python train.py --n_layer=11 --d_model=384 --n_experts=20 --experts_per_token=2 --d_expert=256 --d_shared_expert=384 --activation="relu" --moe_layers=[1, 2, 3, 4, 5, 6, 7, 8, 9, 10] --router_score="sigmoid" --normalize_top_k=true --routed_scale=1.41 --balance_loss=0.000446 --balance_bias=true --n_groups=4 --groups_per_token=1 --shared_expert_gate=true --init_std_router=0.0101 --lr_router=0.000503 --n_head=9 --n_kv_head=9 --head_dim=64 --vocab_size=32000 --norm="layernorm" --norm_place="pre" --norm_eps=1e-05 --positions="learned" --qk_norm=true --attn_scale=0.125 --tie_embeddings=true --parallel_block=false --extras=["capped logits"] --init="normal" --init_std_qkv=0.0405 --init_std_o=0.0331 --init_std_up=0.0405 --init_std_down=0.0202 --optimizer="soap_variant" --lr=0.00432 --beta1=0.95 --beta2=0.98 --weight_decay=0.034 --lr_head=0.00527 --warmup_steps=112 --schedule="wsd" --decay_fraction=0.787 --decay_shape="linear" --final_lr_fraction=0.05 --batch_tokens=32768 --seq_len=1024 --doc_mask=false --train_tokens=353800000 --steps=10798 --dataset="wikipedia_en"
Below are experts of layer 3 (counted from 0) of a mixture-of-experts language model. Rows are named router (the router's row for the expert), up (a neuron's input weights, with its number), down (a neuron's output weights, with its number) and show model dimensions 128-255. Each number is 128 + 24 x the weight over its row's rms, rounded and kept within 0 to 255.
Before each expert's rows: "comes after" lists some tokens at least twice as common just before its tokens as in all text. This comes from a sample of Wikipedia text that the model never trained on. Tokens count by the router's weight.

# expert 18
comes after: " of", " in", " at", " for", " on", " from"
router [127 154 122 162 143 101 172 137 139 106 131 132  99 118 134 153  97  77 111 139 106 132 109  98 158 119 120 136 129 125 131 142 149 120  99 128  97 119 146 144 101 137 116 133  77  81 147 142 171 111 100 161 136 126 126 141 211 177 126 149 147 123 150  98 123 138 154 100 100 130  91 131 151 130 182 124 120 143 127  84 117 118 137 104 120 139 112 144 119 152 124 126 146 114 174 128 113  82  98 130  79 104 130 106 128 137 136 121 161 118 156  90 163 104 188 160 114 139 125 166  80 118  72 124 142  88 121 159]
up0 [103 120 111 114 153 134 123 133 144 130 160 123  82 142 128 131 131 101 131 144 147 120 134 143 127 145 107 155 148 134 143 108 147 150 136 125 111  86 169 124 133 172 119 110 106 132 136 144 144 145 102 148 167 139 153  89 109 148  94  91 121  81 116 163 103 134 137 139 176 108 114 123 126 129 158 145 135 189 122 125 109 150 103  88 145 143 176 150 110 136 110 177 121 143 171 144 117 139 118 143 132  67 152 124 126 134 110 133 141 152 120 121 150 117 118  93  72 125 147 139 121 137 116 147 105 138 102 189]
down0 [107 197 139 125 142 137  94 151 159 156 120 129 186 139 144 152 171 106 140 125 122 126 149 141 160 150 151 128 143 116 105  80 161 115 178 113 142 133 129 109  93 135 153 105  94 118 153 133 110  99 112 150 131  79 152 116 155 160  95  95 105 109  99 122 137 101 145 162 163 127 157  95 148 159 105 116 164 130 114 129 148 139  93 127 132 108 155 117 141 120 108 133 103 136 167 110 110 136 111 112  95 140  95 106 139  84 132 110 126 116 136 134 147  86 114 149 141  85  96 161 117 131 182  83 189 131 123 101]

# expert 8
comes after: "\n", "    ", " co", " non", " self", " re"
router [121 140 113 143 124 152 110 165 148 104 133 125 128 140 135 188  93 106 190 116 126 135 119  92 139 109 139 144 162 138 151 137 162 140 103 119 102 103 119 148  92 115 122 124 124 170 113 129 129 139 112  92  62 127  98 141 120  77 152 127 145 111 161 123  97 149 146 120 127 132 122 125 182 116  96 100 160 167 105 179  97 123 131 110 130 108 138 152 101 143 157 140 135 162 147  88 125 115 141 141 137 100 100 122 154 137 147 111 174 116 148  81 136 126 111 119 148 106  90 133 155 137 111 133 144 137 111 135]
up0 [141 106 156  99 115 117 108 149 161 146 146  93 114 101 120 142 120 118 128 120 116 147 134 131 103 125 171 170 134  96 192 153 113 103 133 114 133 111 100 142 124 106 143  78  85 132 119 108 122 133 175 190 127 114 129 136  72  98 114  97 160 130 117 155 168 148 127 146 106 112 137 145 129 175  80 140 150 150  87 110 115 116 161 146 142 148 123 115 120 164 132 145 163 126  98 117 110 130 135 117 130 131 142 129 121 122 150 111 127 116 119 119 183 127 152 104 128 114  88 106 132  86 115 104 142 113  92 141]
down0 [149 100 145 122 157 116 130 117  98 164 103 148 125 151 122 106 163 127 116 112 148 162 145 108 121 133 132 112 108 118 135  94  90 132 131 164 118 167 116 130  98 111  99 136 134  86 130 152 146 144 164  64  76 152 178 106 133 133 146 131 110  91 116 124 111 121 136 141 110 178 124 124 142  69 150 144 108 132 156 158 163 128 135 134 122 108 131  99 113 119  60  99 135 153 135  84 149 142 141 101 131 156 136 130 118 132 114 111 162 174 171 119 143 130 112 141 142 152 157 133 115 123 111 114 139 156 150 128]

# expert 11
comes after: " the", " United", " The", " his", " a", " first"
router [122 132 109 134 156  71 137 107 162  96 137  87 123 124 151  87 105 148 125 117 107 116 115 150 131 130 119 165 121 188  87 127 134  98 102 150 121 143 151 129 138 108 148 129 181 128 133 121 115 130 135 108 124 158 106  85 122 137 120 157 122  98 131 140 116 159 146 124 106 107 165 101 115 139 174 194  74 122 124  76 154 127 127 110 122 122 139 110 142  87 166 102 113 118 159 112  73 100 129 117 149  81 149  86 124 145 139 116 118 124 140 116 111 157 161  95 130 163 110 127 115 153 107 110 131 133  98 116]
up0 [ 73 143 130 118 132 147 124  97 142 151 119 170  87 141 104 130 175 178 120 104 174 114 144 113 126 107 125 159 113 128  90  89 144  75 149 117  80 117 141 108  81 150 111 102 153 143 118 106 117 100 135  97 158 176 148 127 103 149 151 126 107 133 153 101 104 102 139 115 110 106 139 108 161 144 112 135  95 135 142 123 135 161 119 170 157 130 121 139 126 126 139 114  90 113 103 132 140 114 149 149 144 125 109 141 162 132 162 125 141 165 113 137 116 105 122  89 155 129 122 119  75 130  99 151 179 134 141 132]
down0 [ 85  98 143  92 136 131 128 112 127  93 119 132 146 173 113 135 125 158 118  95 168 105 121 157 141 138 113 152 147  89 106  80  93 160  98  91 109 145 134 154 155 168  89  85 139 155  81 100 139 103 140 143 122 109 120 123  99 123 113 142 116 134 116 127 133 101 134 157 147  86 135 137 109 143 121 104 123 156 124 108 134 157 106 106 129 130 105 164 116 105 188  81 128 175 135 136 140 129 174 153 136 154 106 150 135 103 161  95 124 161 111 150 117 129 188 121 114 102 123 140 100 153 130 139  83 152 160 135]

# expert 10
comes after: ".", " a", " to", " with", " in", " was"
router [ 97 114 137 132 159 159 160 128 143 129 145 132  76 132 130 153 106  72 149 126  90 151  97 135 127 146 119  95 125 134 156 131 162 127 103 145  92 126  92  96 115 143 158 118  98  94 127 183 187 125 134 140 146 127 132 144  78  99 127 154 166 108 157  97 118 113 145 110 119 118 113 100 125 140 113 116  96 125  99 173 121 118 152 123 153 122 156 138 116 119 114 121 129  84 142 136 120  87 153 155 107 135 119 105 137 130 140 101 163 124 146 119 162  74 161 118 129 105 120 147 133 139  83 141 148 108 140 102]
up0 [121 135  72 166 122 163 152 134 136 130 141  99 125  89  75 145 140 155 117 139 103 167 116 134 102 131 136 142 144 156 126 111  98 147 134 170 121 134  96 168 107 141 156 151 190 126 137 127 155 142 152 111 145 114 152 139 122 135 147 175 128 154 105 116 145 106 167 140 118 151  95 109 101 149 170  91 138 111 172 188 117 153 119 155 117 109 149 127 139  98 145 114 158 131 161 145 113 146 116 114 121 104 117 132 131 147  99 158 146  88 125 103 145 114 150 145 164 129 125 150 138 104 109 132  90 108 143 138]
down0 [123 133 168 145 127 114  68 111 102 111 103 102 119  92 132 125 141 143 132 155 132 110 117 146 128 115  84 135 109 117 114 107 119 123 116 109  73 167 168 120 130 167 140 118 127 129 138 102  81  97 114 126 127 144 125 152 136 106 124 154 143 130 124 144 117 127  81 116 177 145 145 149 106 128 126 133 130 101 134 160  99 125  98 101 109 101 103 154 153 107 142  93 126 102 102 129 129  99 106 117 132 149 111 114  77 167 118 106 100 100 109  97  99  99 135 161  88 115 131 130 126 148 123 147 103 127 173 117]

# expert 2
comes after: " is", " was", " it", " he", " It", " has"
router [143 108 132 141 149 157 171 131 142 116 142 115 101 126  75 134 110  90 159 143  93 123 137 116 144 189 100 111 139 147 129 152 155 110  81 123 110 111  83 121 144 115  95 138 123 105 124 133 186 111  77 119 108 102  74 129 126 110 119 112 172 113 190  99 108 144 141 126  79 151 155 127  53 119 118 134 124 146  99 170 137 104 162 130  98 112 143 149 137 122 159 155 114 109 141 114 152 123 137 114 103 176 124 144 135 143 130 112  74  68 160  86 127 137 137 113 190 152 137 126 184 151  96 127 140 115 116 158]
up0 [111 208 120 133 135  88 120 132 129 108 148  72 138 149 153 106 115 108 126 130 125 137 157 135 102 132  58 120 153 125 128  65 118 146 137 131 102  94 168 120 140 166 151 123 115 139  89 139 126 124 119 124 139  87 151 128  95 152 134 109  88 129 117 131 121  99 124  75 127 140 188 102  80 140 168 197 131 127 123 141 108 132  71  79 118 139 122 133 144 143 153 169 130 168 108 126 113 122 106 136 148 134 123 189 120 125 108 136 148 114 130 132  97  88 148 139 126 152 137 103 171 137 106 146 165 124 103 119]
down0 [169 123 130  95 118 110 158  93 120  83 102 138 149 104 116 129 104 158 122 123 116  69 118 133 162 110 172 103 174 113  73 131 114 137 116 166 146 121 177 127 109 120 180 128 137 117 136 124 139 113 119 112 118 118 123 100 110 113 130 102 127 151 117 164 125 158 116 161 110 121 117 154 133  77 139 143 150 102 105 100 173 142 134  82 126 138 129 118 116 137 140  89  96 147 115 106 128 145 153 163 142 161 148 133 151 126 132 102 120 120 131 162  81 147  95 111 137 172 131 131 145 126 136 148 131  94  97 161]

# expert 3
comes after: " |", "|", "-", ":", " /", ";"
router [131 140  98 113 177 136 153 146 129 126 139 123 124 153 197 158 106 121 138 123 132 122 113  60 128  96 131 132 145 142 139 131 151 128 117 145 117 149  98 123  97 125  98 111 163 126 117 154  95 126 135 149  92 149 139 113  92 115 158 130 157 132 107 118 124 125 154 132 114 109  81  97 166 121 116 135 181 146  93 116 124 118 142 134 131 104 135 124 114 142 111 145 123  98 120 106  87 133 123 143 146 116 134 106 134 126 105 117 155 143 143 108 146 128 125 105 122 151 111 119 123  99 152 109 142 134 145 153]
up0 [113 105 147 120 144 112 150  79 124 146 125 112 156 172 164 128 120 136 143 107 128 141  88  90 117 140 130 112 136 130 108 106 138  81 163 145 142 151 155 111 135 145 156 156 157 153 141 143 108 102 143 110 120 143 134 149 144  94 126 111 123 113 118 143  99 125 140 120  80 104  84 101 118 124 162 122 172 109 111 150 112 123 160 105  78 121 120 188 130 162 144 109 116 142 104 115 138 137 120 116 126 122  95 150 110 148 101  99 123 145 130 101  75 151 131 160 143 124 128 129 147 138 152 139 163 142 116  93]
down0 [116 127 120 124 113 126 124 113  85 111 146 111 155 179 143  98 140 117 155 128 141 123 143  98 177 108 112 105 173 113 131 126 105 110 118 120 150 113  97 147 132 103 173 126 117 112 156 138 153 160 140 156 136  77 147 129  99  93 123 133 129 108 154 127  87 188 109 159  93 100  85  99 140 135 126 117 156 114  77 128 114 180 122 112 132 159 104 114 114 114  99 104 111 112 177  76 203 138 127 137 118 121 124  87 145 162 136  97 114  93 146 174 141 131 146 127 137 152  92  83 128 158 105 113 139 113 140 138]

# expert 17
comes after: " ", " 0", ")", " 1", " —", " 2"
router [ 97 108 109 137 131  87 147 175 152 136 132 103 124 110 161 168 103 125 110 119 111  99 134  82 110 148  99 132 146 135 143 132 121  63 123 131  99 136 111 124 118 151 160 115 121 133 160 143 164 132 122  78 130 147 105  89 148 138 154 131 145 130 105 155 112 176 138 149 141 116 137 101 182  85 148 158 135 162 112 124 105 136 164 138 103 115 129 139 130 132 125 111  90  77  87 104 112 155 135 144 163 116 129 109 140 123 131 117 157 134 133 122 140 122 117 115 114 137  61 138 164 101 123 111 130 139 124 114]
up0 [176 125 111 109 209 141 111 128 153 166 147 129 113 146 118 114 140 128 114 155 168 136 124 140 106 137 151 113 130 176 107 110 147 131 104 131 132 150 134 154  75  87 137 150 142 145 166 154 145 127 161 111 111 181 110  98 139 111 125 118 135 113 121 160 138 149 140 171 133  91 103 115 138 114 125 115 126 103 117 106 133 132 118 122 104 124 108 120 143 128 165 127 126  95  54 131  88 128 103 136 139 146 128 127 131 121 160 111 146 139 103 104 104 134 128  97 153 167 161 141 183 169  95  77 128 155 139 138]
down0 [101 134 142 108 137 154 109 149  94 121 166 148 137 117 120  70 113 130 129 125 105 100 133 109 144 146 108 124 140 125 124 139 131 106 142 117 152 109  95 179 143 123 114 134 113 129 126 117 149 116 109 111 161 122 149 123 147 100 136  95 141 139 113  91 124 117 111 143  99 116 157 188 127 134 109 113 131 129 120 107 129  96 113 137 123  81 108 127  97 111 112 120  73 139 148 111 148 123 139  83  89 145 115 113 122  95 141 148 199 125 124 134 156 139 109 161 120 115 139 159 155 160 139 102 115 175 112 148]

# expert 14
comes after: " |", ":", ";", " /", " by", " Born"
router [144 122 113 162 136 166 144 124 134 139 135 106 103  97 156 114 104 118 113 112 135 128 101 137 138 134 168 147 127 150 137 158 160 135 117 141 107 135 129 129 126 117  93 114 140 103 126 150 156 132 137 142 136 153 150 120 107 106 122 127 153  99 124 158 115 179 162 124 122 119 121 125 142 128  86 106 141 138 117 101 111  95 174 109 131 114 131 142 140  83 153 122 114  89 122 103 153 126 130 131 149 161 122 122 140 118 126  89 136 110 129 124 125 138 122 150 122 142  82 148 133  90 175 142 131 125 123 122]
up0 [154 130 112 102 129 139 100 123  98 144 182 129 122 130  82 163 108 182 102 123 122 125 148 146 120 141 120 123 153 111 117  79  94 133 115 155 154 118 133 115 135 122 145  95 103 152 117 171 120 131 103 109 162 127 110 139 101 132 149 163 132 122 188 142 126  96 105 133 118 130 103 135 106 153 156 125  99 146 204 113 126 107 121 122 123  42 133 132 148 114 172 130 133 124 118 147 122 157 117 113 116 120 107 146 150 111 108 110 131 141 111 175 125 126 112 155 126  99 110  99 135 129 144 111 165 138  95  95]
down0 [128 122  88 102 128 151 135 116 126 118 146  98 130 115 113 130 116 126 196 117  95 144 121  96 153 122 106 113 152 115 118 139 129 121 139 131 141 129 136 170 154  70 101 111  87 114 130 126 102 133 159 149 141 170 166 113 125 155 105 117 129 101 140 113 119 157 168 117 103 134 127 140 125 134 104 103 113 118 128 140  88 148 135 159 145 160 127 130 143 166 148  97 159 128  80 110 150  75 114 175 131  94 118 123 107 210 139 142 163 103 135 123 150 108 152 123  92 159 153 139 157 148 202 132 122 108 134 103]

# expert 16
comes after: "-", "\n", "|", "==", "See", "==="
router [157 142 111 137 140 177 101 141 121 104 149 135  91 155 100 103 123 108 197 136 100 116 119 134 112 117 127 128 123 152 138 127 171 119 148 131 125 110 113  91 101  91 144 135 146 123 144 155 108 125 144 142  93 102 121 138 125 111 108 150 151 152 179 105 126 126 135 132 102 134 131 139  87 153 128 118 108 130 116 167 154 115 107 150 154 113 148 159 154 116 156 127  98 151 160 122 170 106 132 123 125  91  83 138 144 138 119 127  91  88 153  96 153 153 135 110 185 127 152 127 137 180 128 125 122 147 155 154]
up0 [145 160 104 118 112 135  84 165 133 113 161  90 116 123 113 113 108 172 115 108 129  66 129 171 161 120  99  85 126 158 142  83 148 148 103  78 113 132  99 129 126  90 149 165 141 116  73 144 119 138 158 159 123  97  91 113  91 124 107 143 149 114 168 103 150  85 163 124 130 149 137 151 164 143 154 140  91 143 123  73 120 142 146 113 135 135 156 112 134 107 163 106  93 136  82 131 131 191 135 112 136 141 152 126 124 107 111 118 131 133 149 122 156 152 147 116 151 164 170 138 145 100 171 125 156 122 154 118]
down0 [179 138 145 139 104  69 110 138 106 146 143 101 115 131 134 101  81 142 130 184  96 129 173 113 119 108  93 131  98 145 117 125 102 148 115 128 138 185 135 142 210 169 135  96 105 140 155 114 124 157 121 133 111 152 130 136 109 113 102 108 105 130 134  89 169 104 152 130 163 156 163 143 136 134 137 127 119 117 127 143 134 142 152 128 125 142 123 105 150  99 122 195 111 107  75 112 172 122 204  77 131 127 177 152 108 134 126 113 125 152 151 147 129 145 157 127 142  94 136 151 116 130 155 119 140 111 110 172]

# expert 13
comes after: "\n", ".", " |", ")", "==", " ="
router [170 134 115 151 151 122  94 150 131 102 128 113 168 130  81 185 150 132 161 119 125 146 105  83 146 150 130 105 116 121  77  98 125 122 144 128 133 132 128 150 109 103 151 123 138 168 138 132  67 111  91 153  96  94  85 132 155 122 132 149 107 153 103  86 123 139 136 159 151 141 133 122 109 117 199 113 162 168 121 143 104 131  95 137 130  93 128 164 117 147 123 152 109 173  91 110 130 107 124 109 145  90 109 128 138 152 156 131 166 123 124 164 134 131 122 104 150 130 114 145 156 130 119 114 145 152 114 131]
up0 [106 116 111 136 132 147 114 126 162 165 159 120 160 152  96 161 142 135 102 130 131  74 157 131 117 180 114 132 100 133 102 101 167  97 121 152 127 147 158 121 130 130 177 140 104 143 100  90  98 128  95  94 118 101 187  93 138 139 164 129 132 107 105 136 113 161 107 107 144 136 137 154 163 118 111 118 120 142 105 104 148 141 145 138 103 138 141 116 118 130 112 124  87 139 128 108 119  98 133 118 130 130 116 125 133  95 143 147 155 139 124  77 139 144 122 163 166 134 110 134 140 162  88 119 155  76 142 123]
down0 [113  71 100  93 141 118 147  99 123 128 122 105 109 179 114 132 117 143 103  99 136  75 135 122 135 166 103 127 105 119 125 102 113 126 126  43 119 138 168 127 128 162  96 116 180 147 171 105 120 145 145 140 109 150 130 140 165 127 131  81 128  97 104 132 162  66 132 144  98 115 147  99 114 125 148 121  94 136  97 114 108  67 103  98 180 147 137 125 112  94 126 156 115 112 141 158 123 162  98 148 122 123 141 127 148 103 122 113 136 154 129 129 117 128 150 181  92 119  82 107 130 110 194 160 124 130 147 142]

# expert 5
comes after: " |", " the", "-", ":", " a", ";"
router [100 164 103 144  77 106 153 164 132 145 129 107 132 137 136 135 126  96 126 129 148 122 134  82 124 104 133  91 121 135 128 142 147 107 122 123 115 134 129  64  64 125 151 125 120 118  98 156 136 120 131 145 140 139 153  97 121 116 128 180 157 154 113 141 136 139 128 128 103 112 135 113 106 146  89 132 130 130 150 139 122 133 149 107 109 127 128 145 141 149 144 120 113 140 137  82 149 132 107 145 174  84 117  85 172 129 148 156 143 135 154 129 164 130 128 174 153 145  73 143 116 137 129 118 110 154 146  93]
up0 [148 133 109 102 146 109 127 104 127 126 126 109 134 151 136 118 137 141 147 123 136 153 131 121 106  95 153 110 136 133 152 129 139  99 128 124  98 108 136 123 134 129 126 141 136  97 114 174 130 128 104  71 145  85 128 105 132 107 117  84 133  94 136  89 150 159 136  97 109 134 113 108 101 125 100 165 111 177 151 121 141 118 149 120 197 102 123 151 125 159 163 149 137 139 153 137 110 138 125 149 108 136 108 155 154 107 161  86  84 114 117 162  99 121 153 149 135 128 128 133 164 147 150 183 104 103 124 146]
down0 [129 153  91 109 100 136 104 157 119 130 151 139 145 168 156 126 159 121 158 106 112 114 106 103 160 158 119 158 139 129 132 166 123 156 114 141 118 144 146 108 107 133 134 116 107 115 102 136 104 134 139 164  95 162 118 137 138 104 124 172 143 134 120 110 164  75 121 101  77 141 133 113 124 136 114 165 112 136 145 147 113 137 150 124 108 151 117  97  98 118 139  93 103 102  97 127 136 137 129 154  94 140  92 142 101 114 171 131 174 145  99 122 123 105 145 126 136  83 114 108 106 109  88 114 128 129 128 125]

# expert 0
comes after: " the", "==", " a", "-", " and", " The"
router [168 114 102 140 143  87 115 106 139 112 136 108 132 107 151 121  93 144 114 127  74 179  88 146 125 121 132 160 145 142 114 123 126 130 128 128 128 157 128 100 117 117 197 131 143 167 128 143 123 115 141 117 129 158 123 159 107 132 129 164 135  83 145 118 121 130 145 148 116  73 137 115 131 120 140 141  33 155 120 137 102 129 129 121 164 102 142 125 137 108 143  73 122 114 143 145  79  77  94 132 159  66 109  90 141 123 149 113 160 124 137 136 162 104 150 145 150 128 122 144  88 152  47 141 130 144 126  98]
up0 [ 86  92 116 116 121 121 170 151 109 116 118 101 143 101 124 121 133 140 160 126  89 150 119 182 134 183 153 122 145 149 108  94 124 134 141 131 148 136  91 157 136 100 143 133 124 148 123 120 136 136  93 134 144 151  88  93 159 177 119 148 113  96 140 114  85 116 139  96 186 111 106 121 138 121  99 130  85 103 105 146 104 128 153 120 108 140 106 115 160 140  77 152 114 140 134 153  89  89  89 131 121 114 154 140 153 108 135 118 155 122 138 112 171 164 132 145 198 101 119 155 113 166 117 146 109 118 144 104]
down0 [137 135 145 121 106 126 140 127 148 136 116 102 112 141 125 122 112 116  94 131  87 128 146 123 120 139 109 110 119  97 131 159 107 122 124 102 164 119 136 166 126 121 101 159 117 140 141 135 113 106 118 164  83 151 155 126 133 132 126 125 130 130 127 149 183 109 144 105 169 110 119  90 108  94  91 124 149  86 108 112 103 144 110 112 142  95 188 105 175 150  99 111 123 144 150  98 129  93 119  89 142 132 192 116  95 177 117 122 168  96 159 114 103 171 167 140 138 124 127 140 171 130 107 119 158 112 156 117]